Experts of a small language model.
Size: 18 layers, width 128, vocabulary 8192.
Experts: 64 experts in each of 16 layers, 64 ReGLU neurons an expert, a softmax router.
Training: a variant of Muon for the experts, 5956 steps.
Below are experts of layer 12 (counted from 0) of a mixture-of-experts language model. Rows are named router (the router's row for the expert), gate (a neuron's input weights, with its number), up (a neuron's input weights, with its number) and show model dimensions 0-127. Each number is 128 + 24 x the weight over its row's rms, rounded and kept within 0 to 255. Numbers have three digits each.
After each expert's rows: a language model's description of what the expert responds to. This comes from a sample of Wikipedia text that the model never trained on.

# expert 51
router:119112105094128096151113115123147143099096190113100130120119140148106161101131098117134100169182147080126143109158126166095136139095131100125102142129111101122121086098126141167130170101141147154139104128123117156138138139105122132088107123105150170094145183124143114113153119147118148158137126116098145153161128171088107092136141111109139131131126149106143145167135179119077110164120
gate0:095099129089140115168129143118124132127143177121100121105123116143148195133078150097114118129162118116084145143116185153162109149128091145178088138078117129147103089143153111133155120134111118133145142127117127127079066121145147159128122169113105108121145113090120144105133134147174147106154141114105122154113113144130135124082155147121155133148159136117132164138133177135111140153128
up0:141173070145095110151135146150085125138122135105124140143089099101152108140104122122140130101160131119149110126123090155124127113150144116120105089158103125151132145076112125124153092103107116128142128137067086147079111139104127154118104122098131125138113126089117166123124119097115121173125140132123104149160120061141179130163127124094145161108098082147130096108137102142128108100091
Description: Field and column labels in infoboxes and tables, followed by a colon or pipe, such as Location, Venue, Date, Candidate, Species.

# expert 21
router:115135135137135103180110119104143147115148151070107139111131157162103169141143103127108067138149139127118135128129115142092108166090130122112095123122106130109079128095091146147075135094136151140128159058093150155127104144130123141141087140127125156130143146120199106116112145138108131155100120154111098139172128154127092144120127111138110124159138150127142110157119167124078145127129
gate0:103088097099145123120139158141093114112105133125125131137121136175141134144119113147135132110150097105100129132120152132163141134108180080086134130160143108140130112125156130166098115103102130138177158076147150153106117167163157125155111144121105114150111141053160155149185129129183144103100128151141174131122130143174106112157134165144130148118114125134145124158094116103116116125139
up0:184156164150098115094116132119187140128141128130165128145135147109144107089158161126128110146122133111162105136115108132077160153155109149164134147113124100124174143155073132079137116100140120133111114194150118134157107090124110122100133115155121167108169110193120122126113086127105097133139126109081100148152127108129147140127103115113112143123137132133098131127149156135152093143142
Description: Common nouns like film, book, story, interview and their final word pieces, plus pipes between table column headers like Tournament | Surface.

# expert 17
router:153114104120121093128113131129146152083127149149111108114178137155114142112130084141128141190155127066092128116135102130100124169120117095107131147135123132107119074095110136152106177109148160153149111131123127148114126143157097149105133136116142131115137155128143113107123138142125129170122149151125116157162120126102094103122117117109069180142147158092165127150076154116075135139167
gate0:157159149080134132100095108135147083138165105127146134144157163133136139142109117138151106089163091127109143155117127130136123133109111115150138148139155139169126074104108143109139108130119118131155147120100131127161110129127122173141116124159158138176147133116139155119146137173091145135155129161165151145163108102114083087160120118104143141120126154148168162182135147115107195116085
up0:113133123143124129140139144098109165123122151150149142127123115108125089064142122126139135108135137165190096095148117123131141144150161141153134122100087091132108164149139121111151163129133141120141147132151146131135145146100142106117137076097104084117124103101109119157119095123142133161154089101119141114109144139125153139110134099118155116140112131115077176077198089135096081095158
Description: Common nouns, often plural or time units, after determiners or numbers in running prose, such as years, people, children, times.

# expert 29
router:131123131098091121151144084135159167103131127104105142120152184148096184109150106089108098140126163101098116110148131168105124142128136138156105104134112148142075113102074117159116140108146174155140137118131137156135080173143091131153109169121152116093147122087114133108133147180112149135115139116102154152168124132129092096135111087115120105123122152139132124139137133104114100156126
gate0:153083113143120139138127152154113134107130093132088106151138156132165122132147122095106128099157052123117148101083164134137113133129108125102124149100052133137153114148114122121117152116165152141124149155142132150150101128102127112136130155144155118179122100109107144075148150130097123127153129122185133166147136146098138120115103123104137154103146124120108118114142200116129146079098
up0:138105139134116139109119139095125153134101123146111145137117182146118177156109124097200121120134086131119140119115135149138112115124114107147148176115087114149151186165153103136099112154145083096148131137140154132180089113138140090141133163134160126130126106112148116067168145098130131139148123114169152175164157121114115082126136108122147117129145151137125142132119176127138113088128
Description: Adjectives and degree words starting compounds or comparisons, often followed by -er, -ly or -time, such as short, high, all, best.

# expert 9
router:127138096137129081143140129154138183108125148125099120094141166172117124102127113124093130126137163112149121096125093182131102153081153131157157101145093119090112103107132154143108123106136151122100106096117150151100097169109105145178135173097159143116161166084142116143147142099119144092178123106119134123165120150127096089128135114117122120118147157118143099161103146144098147127130
gate0:158141126135122144129114138140080095134120137118148139151097148137134139085122138123103129133137110128179131131086093103143135144145093121172134113114104114118142074108140160130155142077122128134096093091150123139139128154153133142148131132116183171120196136086074132125145123122121142135118112166142139110087091164128120108097057102114130109171132144162132102090123098136133130152127
up0:058145123109139137148161180161147104125153136158145143134145075136126108135112084169146093130168163130103150118141122126099098149123164141104111152128154134140130112103109127109149112137069145119157175091156117132123166116134132097127124078093137094088128134149171118133127127103123077125133171118130112121151141125132126156102137165135111075120146131106127119148109158114146137091117
Description: Opening parentheses, quotation marks and brackets before names, dates or scores, plus dashes and list line breaks, e.g. (1963, "Hombres".

# expert 39
router:142100135174104112130102123147132165080108134103108112104188126143143155078156110120121111135149155113127085120111131150137127144099147109112125124172112129123103127137111185169112136143133153159168082130114167144096145134136122123163115136119153168117186129104155094116129162138122175126142183133134096139113093132141118120140141114077127162090121144113094133135108165114114104139147
gate0:110162116150131153125150146086115175128122142126135130078125118110122139099150090134078140145151125156165164137118141165122127183123147178177109149153110127104127093178140167120131136136138147150163158132137141119113111094153130166099147171121109164122178098101138061116120126120121096149132136134114144118120148130132147144169122136111135136101098138133086116127113080142112118160156
up0:109135151146154151106129158120129122130162105121054155109136143118160068115133096165167110095099156130132127130128133127162116130164145130156091131162126141105174077134123148158116085094173168135151124132102146116101122115090136141118127130143110095098138109078139116092146167144143128114130101153081102161137121075164114115121129136122126124137153136159150132119135153122166100128126
Description: Opening pieces of capitalized names and words, such as St, New (York), Th, Sp, and No before a number in racing or seeds.

# expert 11
router:143123087144096110134128122154139157110126144105088083124182138150103145112155093121093121139163131119119136089157121187122107136089172136150114098154117116115090145094107152126100138078168153124123130111128161169117113156141118152134128158111156124126161135090146100134151131127115154137173113136119108168150126122097079108136119153115125134150143156107157161158121131125103098187116
gate0:129113113115122115110184129113112132105075123147107097110113119101083099154167129148168121094171120144092133113132132120119083126131124158175141130133134116110089139118087140151125126087139115157089128101107135144133100147119109063097104122107141119127101148137088139089172116136107107134133140166085158105150119140143125127103114132130155186157118126133147169138108140126178087135111
up0:103132159159089185150160097127144091093145119159161151115134125122148142139141113174118127120159127120111127155160093110127173126082115142122168130147114098111154120104194165161118147146153130152165163092132120123165159132133116133141131145112113131058094131134149104135150130129126120146143095101091110148130108142136095163179110122142129131113151131116114136152091140123139145079131
Description: Line breaks and blank lines ending a heading, list item or table row, as in infoboxes, lists and section headers.

# expert 35
router:105119107102112125164138106135153167103130141108105129116136159159146168128148083118098144135156165127108136111141105137075120150090150082152106114159118115143122072116134140116096160111178168168128097112158136154118126141129103176114107137110131160146160121103144103099143153156112169153125148114117120136143136193140140121088131152117094144127127141105151136142121124089094121154177
gate0:088096143097125110116072098162146161174152174143111130128104140136132127149115141123135116176135147130130090146131137113119124126125125143140099099109120119151141069132122091122152112130109133106127123114098094103097147151114173146089103149109133145105186120113142126109188125117076151174096129121112108140133119169133109091117121078143126157160119137110121135162091148124154120150165
up0:128119128104124142168125082134148161122157106121103151139153144127118129115121125144113092163138173138128113148148136113161108080147126175138085162129134112131140126126178119151127119123111118096132114131127121126107145110139129160119095136109095173128194091093121153127166157125106155124106169107120110098082089164146143140101099096161156143155105165085152086130118150158155157128126
Description: Numbers and first words of cells in sports, election and statistics tables after a pipe, such as 46, Total, MF.

# expert 60
router:116141155130100104145163119141162149104150174111091142128118154157141143099146103158114077163186179094120072100093125162102101147114144111142117129163107107122088127139104152138126165105134156167144140129127135166122107179148108120176092147098140136120152099118127133118162142134090133129121147150145136151104117123128143094099099103121080127119125135125120108127099137116114110162165
gate0:123109141139168104120135093117191111155128149112115110104118165124097139137148125164116125111162092151089119130157110099108147122089153138140119131129097123155097091114085123120143156144161150163151107127146126131114124143133099139112114108077119131129180110096120166141101108116090125177138078107141163137097119074158164146143105106127142093138121140186106100094139120114130135105121
up0:124117148177135163094110095142102118152163136117142137140175164120115130123180135156121113110141155117138150116105155140129101140131166085130143110133095111128125082127093113142125158162136146173127122156172100113125094103134108187136137117096115111143139111114121156111106112109127136133135164116155134107109115136114119188121049116090124090166107142164109110132157132128132158110162
Description: Capitalized adjectives opening place or group names, such as United (States), South, North, British, European, Golden.

# expert 32
router:144105120130140101115143147138139163117130161133112084091131191165102152099110072154133126149179152112132125122153095170112099156117142113097130139147100106089115093098118123173118175118123155122139115155144120153120144151136106142127121126110131126071130156109152128102143131148113156133138129145125095151157113169133123122111133145125079139149173147092171099141086145132091162122104
gate0:161119136087079122123117134126077177115103163096083099099154113127128148129127134082137172099167113129131107157153130148159134136135162149129168173099114104122157118152147120139094148097128153145154113120150137131141123107112127092168130112095147064168115144137126095109097147128140119151130117130112156143171154112145106102154111109159097131086107099129136117116117129108134133072119
up0:141118126200159110182144108155121103127206113108158116148114142114153086123104111155133092104125119136179165154101094106164137155134123117151104108159145118081178129129125104132119106113137127138159173094157121107146129169112136123154130116124142165123149145100168127123149135147116084107121151146127130114119099138166110149136134100114132152148113091124126108127098099150108150130148
Description: Plural endings on nouns, mostly -s, also -es, -ers, -ies, as in facilities, districts, units, plus -ins in Leinster.

# expert 40
router:133124125100091118128132118138142124129136131123132130100174125158089119127121124121127119189165161092122123119122094171091103139113150090176114131134090094119100112135145159132109136095185148129151117127142166148144114162166129147113113120095154150144161106147158125086130121157107121116155164142118127148138174141116133113123080119104093159145151152118162164119103148100083165119177
gate0:135159132123091132131148080123113102107125109104135121097146101136173124110142132130109132145151089127140168139103077120121149161154102095130091125121132138127142150104111128149118161111125118106140140123124120112115149119173120112163141115133143144160079141126166131058099118070149109090126120129123069145159149127147151161097145089140133159128169137080126084135087129116102131126172
up0:115127106152095130120168101118155119085129139132087096100139108124114084159126127144087145139121144128115151128130080103131142137131108088165104146082133121080161125128142167177152169107127133137102117111117132154124180098120139149137155103136140099152074157125135109108124112139109137097123094136153083144122145128144138159173139117165166144175107140149092083124111106105140107151117
Description: Country, state and city names after in or United/New, such as States, York, England, Kentucky, Alabama, plus inau- fragments.

# expert 55
router:150124137152115118124113125141141145120095163117133138059126166158118149093166140142143110135147168084126113122149104162125118136094139140148142160150073127107080115145086180147123142100143148163148117132101159153117116138118110157140104125148132160111164134100134102138134154123118166131138144128156093144145142172088106098081084128088108165134147146097101109099125156111103125136150
gate1:124129183095111135153117124177122154098126140115130153108112124132145110114075124173132122125146171110100107111076091099131112149124124124156147102132133101136144107165122112177127173127094111160136150124158157168088069115154145120126130094143138113141126122090135169063132118075108134103131100106127145112152092146146127113108108175107126136138125136138115108101094131108114137148112
up1:138141105145157087131174148117138148157101097122096098136167102119114127081165144103129141088130117119129102184168131144119128129149147123111105132099139142204081163131112154090166142130162152118131127118139123117117166155150115127123118130107122139101140096166084120160149128165132141164151158148123107125126119101169126137162136129182114093140132126167132087125149137147139095122120
Description: Initial pieces of English-style surnames, first names and place names, such as Dar(ts), Wat(kins), Win(chester), Richard, Stan.

# expert 61
router:134123082112106104144123089139189126123136123115083137069155152159094136091165114148139136143132134126126092108091101139106138137083124108148125116155125126136109139121113151130103151122145162163156132089153158161133089135130100140106140134104152155142147149133156071104128141145129206122157158152113122151169116150162129121110146124116116146121130188083120154153118139126127134152125
gate0:120145114155089135135132129088132132137139085122096147083109106138105096163168068136136129134106130148094144128093123139113148118122108077111133135172121111115090140107093135143151135128118164156131139141148127171133118109148125113143116089150133110086122169150139109126134122073115142124171130138180148136164109114103115118080158112108117137137114150104130186181125176113154141101115
up0:095130132160110138129151103129101152092128143154123165132193098117145107140078124110140142148109135121129144176149109121125111139126161153126113141139146157086104094155100105101126124113107145116153135112119090134077114125178150160142115141146092082100124122149113159121091143102117126108095152147133113163133151123094105122165169152094147140100105112118106157110152057156129109122110
Description: Decimal points and digits after them in measurements, coordinates and statistics, such as 2.50 metres, 51.52500°N, 14.6%.

# expert 7
router:125138140119080114144147102150146126107144129110103137108135166158100148073145145131092132159161119112139139112115103154120093186084125139164133106139106083109143120087114162168088154093157169120170102142188147149117137161122115144116144166125163156125131123100141108080133126084111166128156111113114121143143154118138138108101114127113109129137139149114132108164098141096110158116146
gate0:148075133094129095156149103123101102128153141117167125135127129099161098102144143121123116144134127103164138134115079173101124158139105133111116150120116097124120089134163108104096122159117139117160099161130140140090116123111116151126148093136096132034130134150104096112125168098164175126142120164115134129119145104143119156112124130122138139069156124158134135153107142181158128136120
up0:159155145166129150093117127094119114094098121107146125125138127134091096069154120180148109152148126165154123128138129105154127144113138132143152138109149106158127110174132104137121108115098113094154140135100108161129104083127130100133113137115082095186155096093140163119086122151133134101131165122109209119162100142127122117150136116091122126132094138131150151138130087143118157127106
Description: Line breaks and heading equals signs in infoboxes, section headings and lists, as after a statistic before Services, or === around headings.

# expert 57
router:131127100103136098123148144187151118133136165116079136100157135166135136105103127140098106162143140117133126109119099142139065156094165105121113100162089121128099129110146142155141119097124146181139113110119159149117092144155097149131100135132153132114168155118150111131152104124112130124150166158114110131143104107138137111110105088109104130157170159096088157197101129117114123139162
gate0:147141103102097107115151124141118156110101128140160107141130112120141129160122109092124140079119108122158106096073096139123117132138172142142118150132137092124100158151112105079106114139095132157136125125166109147151064134113142121102069106113129163115157084126145143139161118111137116151201152145160162108103126125111121133150117126163112132120172119140131161170142130137121144069141
up0:145092101136123193118162142089103122092159094147141088144132164143138144129140166133138140144201101157157127117149130138121133129083089097166146148134138169127141128099143135151129118085127150125147156143122141093159141108099114097089183113100109138145146121154122099154085123156113126121111101182096122122126132122124179176105122123155127162130126131132120134127125131162142125152133
Description: Hyphens and en dashes joining numbers or compounds, e.g. third-London, 2nd-tier, plus prefix pieces like inter, re, dis, mid, Semi.